From a checkpoint of a small mixture-of-experts model trained on Wikipedia.
Size: 10 layers, width 384, vocabulary 21992, 164M parameters.
Experts: 128 experts in each of 10 layers, 96 SwiGLU neurons an expert, 6 picks a token, a softmax router, a shared expert of 128 neurons.
Training: a variant of SOAP for the experts, 1712M tokens, 6531 steps.
Below are experts of layer 2 (counted from 0) of a mixture-of-experts language model. Rows are named gate (a neuron's input weights, with its number), up (a neuron's input weights, with its number), down (a neuron's output weights, with its number) and show model dimensions 192-287. Each number is 128 + 24 x the weight over its row's rms, rounded and kept within 0 to 255.
Before each expert's rows: a language model's description of what the expert responds to. This comes from a sample of Wikipedia text that the model never trained on.

# expert 49
What it handles: Foreign name syllables. Middle and final syllables of non-English personal and place names, such as -ani, -ai, -hi, -ji, -uki, in Asian and South Asian names.
gate0 [126 131 151  93 121 178  98 144 128 130 132 124 157 121 126 161 140 166 114 130 137 146 134 125 127 104 133 118 116 110  91  95 105 145 130 159 121  68 158 122 111 121 149 127 119  96 140 141 165 153 164 148 151 102 131 145 149 126 171 110 134 125 143  97 137 170 166 151  92 119 172 144  97  95 128 101 142 144 124 128 151 124 121 140 114 117  79 188 140 135 107 130 104 137 111 133]
up0 [133 153 122 146 111  88 153 111 128 127 109 125 110 173 134 108  97  96 133 107 129 122 145 130 130 150 143 130 129 144 161 157 158 112 120 123 119 207 108 138 138 147 110 144 127 149 137 115  98  89 104 126 106 141 114 125 127 112  99 152 132 143 123 168 138  86  98 111 158 148  86 151 138 147 109 149 115 109 155 140 118 121 157 103 137 147 179  91 125 132 147 109 163 116 121 138]
down0 [137 158 101 159 144  94 208 125 138 102 110 116 151 107 134  87 120 166 106 140 106  92  98 128 152 149 100 111 124 109 104 142 116 148 145  88 170 101 144 165 116  95 107 118 125 149  96 125 164 145 135 101  99 112 169 113 107 141 178 135 120 150 129 160 146 144 130 125 153  57  99 112 146 151 136 155 156 176 142 113 123 130 126 123 171 130 134 138 116  99 161 104 107 149  90 125]

# expert 1
What it handles: Latin-style word endings. Final suffix pieces of scientific names, foreign place names and surnames, such as -ata, -ensis, -ella, -ini, often before a comma.
gate0 [132 177 142 115 125 148 136 142  79 160 130 116 154 150 119 144 144 105 139 150 149 134 138 144 107 109 108 130 122  94 163 183 155 135 155 139 145 147 139 166  93  90 129 151 124 119 100 130 134 104 119  85 118  91 118 109 132  99 107 138  73 128 112 141 140 116 141 142 149 161 143 155 115 120 121 135  99 104 162 149 111 152 108 153 110 136 123 151  89  86 144 102 183 167 109 119]
up0 [126 117  90 155 154 134 134  97 158 129 126 121 109 106  98  97 115 119 100 126 112 118 117 133 144 125 167 150  93  91 102 138 114 152 155 116 133 104 138 123 181 163 143 157 112 134 133 129 106 144 166 151  99 124 127 115 146 117 172 100 120 113 108 116 135 122 172  95 104 145 122 116 163  70 113 113 143 142 102 130  87 126 158  88  87 136 112 144 140  79 125 140  65 130 115  82]
down0 [102 156  47 102 115 128  84 112 104 125 126  93 148 173 118 161 115  98 127 136 116 116 125 127 109 112 162 110 116 115 124 121 119  99 105 122 155 114 150 172  59 106 147 116 120 140 107  94 175 124 135 122 140 141 115 151 138 110 103  92 148 102 131 139 169 130 116 101 137 100 172 125 153 124 167 116 107 108 141 103 136 132 122 158 119 115 150 104 164 128 153 104 102 125 130  97]

# expert 38
What it handles: Paragraph and section breaks. Sentence-final periods and blank-line paragraph breaks ending paragraphs, section headings (==), table rows and lists before a new block begins.
gate0 [137 116  99 139 116 131 108 131 140 130 147 126 145 116 107  76 119 155 134 116  89  95 131 150 108 156 154 121 118 114 137 112 148 144 122 136 120 102 162 117 122 128 106  87 133 130  95 151  92 157 181 135 130 128 120 157 188 139 145 130 125 122 139 150 113 118 123 135  89 142 123 122 121 138  89  88 105  83 142  63 106 124 152 186 118  94 141 168 114 101 126 163 119 160 133 102]
up0 [115  89 125 110 120 160 100 110 121 142 162 121 122 135 130  89 144 124 132  90 102 135 144 153 119 105 134 132 112 123 118 118 148 171 106 109 145 105 167 108 111 117 121  96 149 133 103 142  95 107 175 141 147 145 124 145 164 130 127 146 147 102 145 162 137 133  96 127 110 167 141 124 122 143 113  89 128 104 141 105 138  91 139 165 114  67 132 170 120 108 136 173 118 144 128  98]
down0 [175  99 116 143 157 161 114 117  98 119 120 159  97 180 146 139 144 122 161  73 122 149 173 127 141 123 146 154 107 147 153 176 139 168 107 127 106 120 116 144 136 151 135 103 143 120 155 123 115 136  82 150 137 154 162 152 128  74 135 117 147 139 122 115 136 128 169 134  93 136 124 123 139 108 125 116 131 122 149 102 132 139 100 127 123 171 128 123 131 137 113 104 132 135  86 144]

# expert 24
What it handles: Mid-word name fragments. Short letter pieces inside foreign or unusual names after a capital letter, such as Par-ma, P-io, P-to-lemy, Toru-ń, Rak-ów.
gate0 [137 153 123 135 152 124 118  93 163 117 131 126 130 104 148  99 114 174 126 132 107 126 116 132 143 177 128 154 128 119 114 160 153  81 126 127 137  79 163 154 133 143  96  94 147 145 120 125  88  96 127 134 113 128 104 124 174 136 137  84 142 123 153  71 115 132 135 115 137 111  97 125 155 111 115 140 121  97 143 154 122 126 123 124 157 150 129 115 128 115 138 138 136 108 142 110]
up0 [124 103 129  84 129 125 136 114 107 144 152  92 153 154 120 145 153 135 115 120 103 139 109  72  91 128 146  86 136 121 149  84 136 137 130 120 141 169  94 101 163  84 135 155 106 126 128 134 144 188 144  89 132  92 151 118 122 152 106  98 110 114 153 176 144 139 114 137 156 143 165 130 115 151 151 137 135 144 115 118 140  96 118 126 147 108 204 119  82 123 122 150 117 128 158 109]
down0 [101 117  96 119 126 152 110 143 149 149 105  94 140 124 166 127 108 118 125 127 134 139  96 104 158 120 115 151 128 166 155 165 156 129 141 113 146 104 101 139 120  94 138 125 112 132 134  85 144 124 158 147 121 126 143 158 105  85 135 165 121 150 115 164 129 105 118 177 116 113  58  86 136 112 163 109 126 125  78 107 118 175 121 105 100 134 113 124 107  91  97 120 102  77 134 126]

# expert 20
What it handles: Line ends in lists. Line breaks closing list items, table rows and bios, plus en dashes in year ranges such as 1999–2010 and 1114–1144.
gate0 [149 128 164 141 127 128 179 113 135 128 101 158 122 159 127  93 125 145 118 125 130 159 139 151 131 178 108 132 106 120 141 164 107 136  56 119 119 153 119 106 120 136 105 118 150 132 147 122  98 162 136 163 142 127 142 168 106 129  99 107 117 145 183 124 115 114  77 102 144 112 118 130 150 183  97 129  91 153 123 124 130 145 152 122 155 129 124 123 139 153 109 132 147 126 124 122]
up0 [ 86 117 100 121 114 124  86 126 113 129 160 119 137 105 118 159 141  94 147 154 124 112 125 103  98 101 143 114 128 107 131 102 141 104 175 111 140  96 119 147 140 144 138 139 119 125  86 145 150 107 117  97 116 118 147 107 142 111 155 133 133  96  56 111 132 141 174 159  98 138 139 150  92  87 149 122 170 116 125 146 120  96  99 132 123 114 135 137 120  94 140 147 121 145 110 143]
down0 [155 115  94 141 134 124  89 123 141 150 132 130 140 105 174 103 172 147 108 112 129 105 107  70  67 130 152 116  82 134 128 136 123 124 133 119 149 131 137 133 106 109 172 116 101 154 125 102 120 128 147 138 113 112 115 107 116 130 132 113 103 143 164 105 101  86 146  78 176 152 123 109 161 130 110 112 121 134  93 145 120 124 126 110 138 124 126 119 137 129 129 139 137 146  96 163]

# expert 47
What it handles: Infobox colons and the. Colons after field labels in infoboxes (Region:, State:, Order:), the word the after prepositions, and table pipes and dashes.
gate0 [157 171 134 127 137 124 148 108 142 138 166 149 150 136 142 159 168 148 106 167 164 116 156 140 161 111 111 102 167 108 113 119 120 149 147 146 130 148 177 134 112 136 122 132  91 165 110 140 111 125 107 162 103  78 120 139  94 101 118 119 118 124  75 141 121 177 132 152 114 138 167 151 115 131 145 101 175  93 132 151 148 166 133 109 131 128 130 141 155 147 115 112 164 177 171 123]
up0 [ 97 117 150 176 127 150 104 111 134 153  75 119 121 150 133 147 126 143 145 159 122 135 134 124 116 175 129 130  91 146 111 129  99  62  96 140 136 155 121 151 129 145 124 112 143 101 186  83 168 153 151 151 112 142 125 138 117 127 115 115 101  97 134 119 114  85 102 173 154 170  93 103 124 141 108 123 131 177  92 108 152 110 109 147 126 106 122 118 115 119 125 178  67  94 107 110]
down0 [115 139 128  93 130 154 189 134 154 111 141 128  83  99 117  84 181 128 159 148 139 115 115 135 110 154 115  88 118  69 108 140 151 127 179 146 111 108 132 121  89 134 144 113 147 122 152 149 148 160 109 171 105 136  87 138 140  95 145 144 176 142 106 125 135 116 167 124 110 117 102 128 116 105 130 109 149 196  77  99 118 121 158  96  97 112  93 102 134  98 120 128 120 120 113 168]

# expert 43
What it handles: Clause and sentence breaks. Sentence-final periods and contrastive conjunctions joining clauses, such as but, however, while, because, and the period after abbreviated genus initials.
gate0 [125 128 123 151  90 136 172 109 108 156 133 129 126 117 135 159 102 160 154 105 123 110 133 127 115 196 178 124 168 141 133 123 105 130  87 139 129 127 152  97 137  99 135 172 138 164  96 129 105  77 119 111 131 120 119 114  97 136 121 124 164 110 136 169  90 136 139 132 134 144 114 135 136 130 155 134  86 139 146 137  86 112 139 141 153 198 138  94 115 128 124  85  83 130 125 149]
up0 [ 99 149 153 135 166 164 125 139 134 102 143 147 174 119 118  96 107 116  94 134 147 113 145 137 129 113 139 125 128  64 137 110 104 122 136 104 127 118 118 125 107 138 132 109 136 123 153  94 140 141 115 110 127 101 104 162 135 141 138 157 109 126 137  93 134 152  92 113 129  87 126 123 114 131 111 133 174  59  87 131 133 167 149 104 127  96 111 140 102  87 148 148 182 145 116 176]
down0 [152 113 131 144 102 148 138 136 106 111 140 171  89 139 133 124 117 121  84 118 123 113 135 152  79 114 169 119 157 113 137 149 147 142  95 132 166  98  88  77 121 119 152  89 157 123 101 119  93 116 130 121 106 146 112 138 116 148 120 128 129 143 137 171 147 116 122 136 104 101 165 120 117 149 129 135 114 119 143 123 147 119 142 151 184 154 101 172  84  99 139 108  86  81 129 135]

# expert 30
What it handles: Sentence-ending punctuation. Periods, commas, semicolons and closing quote or bracket punctuation ending clauses, often after years or nouns in sports biographies.
gate0 [150 113 121  96  92 111  98 137 129 131 176 157 123 114  86 124 112 117 130 147 107 143 158 150 128 136 122 111 153 105 125  90  83 155 143 159 112 130 140 145 116 183 129 150 142 108  74 110 101 124  89 183 106 139 129 158  89 112  97 121 161 142  98 148 135 143 130 119 134 155 124 143 115 113 160  99 136 112 157 125  95 111 145 139 155  76 151 139 102 155 132 110 123 107 133 149]
up0 [123 145  94 120 114 117 100  97 128 131 160 104 130 108  90 142  98  90 103 159 121 165 161 136 144 124 107 135 144 116 125 109  76 155 139 107 114 128 138 197 155 102 142 116 117 132 127 132 118 143  70 136  97 124 135 145 121 102  84 118 157 135 132 115 136 141 111  91 159 118 145 167 119 151 159 121 109 124  95 120  92  83 155 136 157 114 186 118 123 113 115 131 131  97 165 142]
down0 [126 123 144 116 111 135  81 191 159 151 187 152 148 112 114 193 107 126 145 110  89  86 135 131 134 146 116 129  73 127 153 174 105 136 137 138 137 193 171 111 140 175 126 152 142 160  85 146 126 117 169 144 126 144 108 119  62 104 164 114 111 116  56 130 100 167 106 155 139 157 130 130 156 105 162  99 139 123 150 148 133 140 146 170 133 132 139 156 141 119 153 118 104 130 155 112]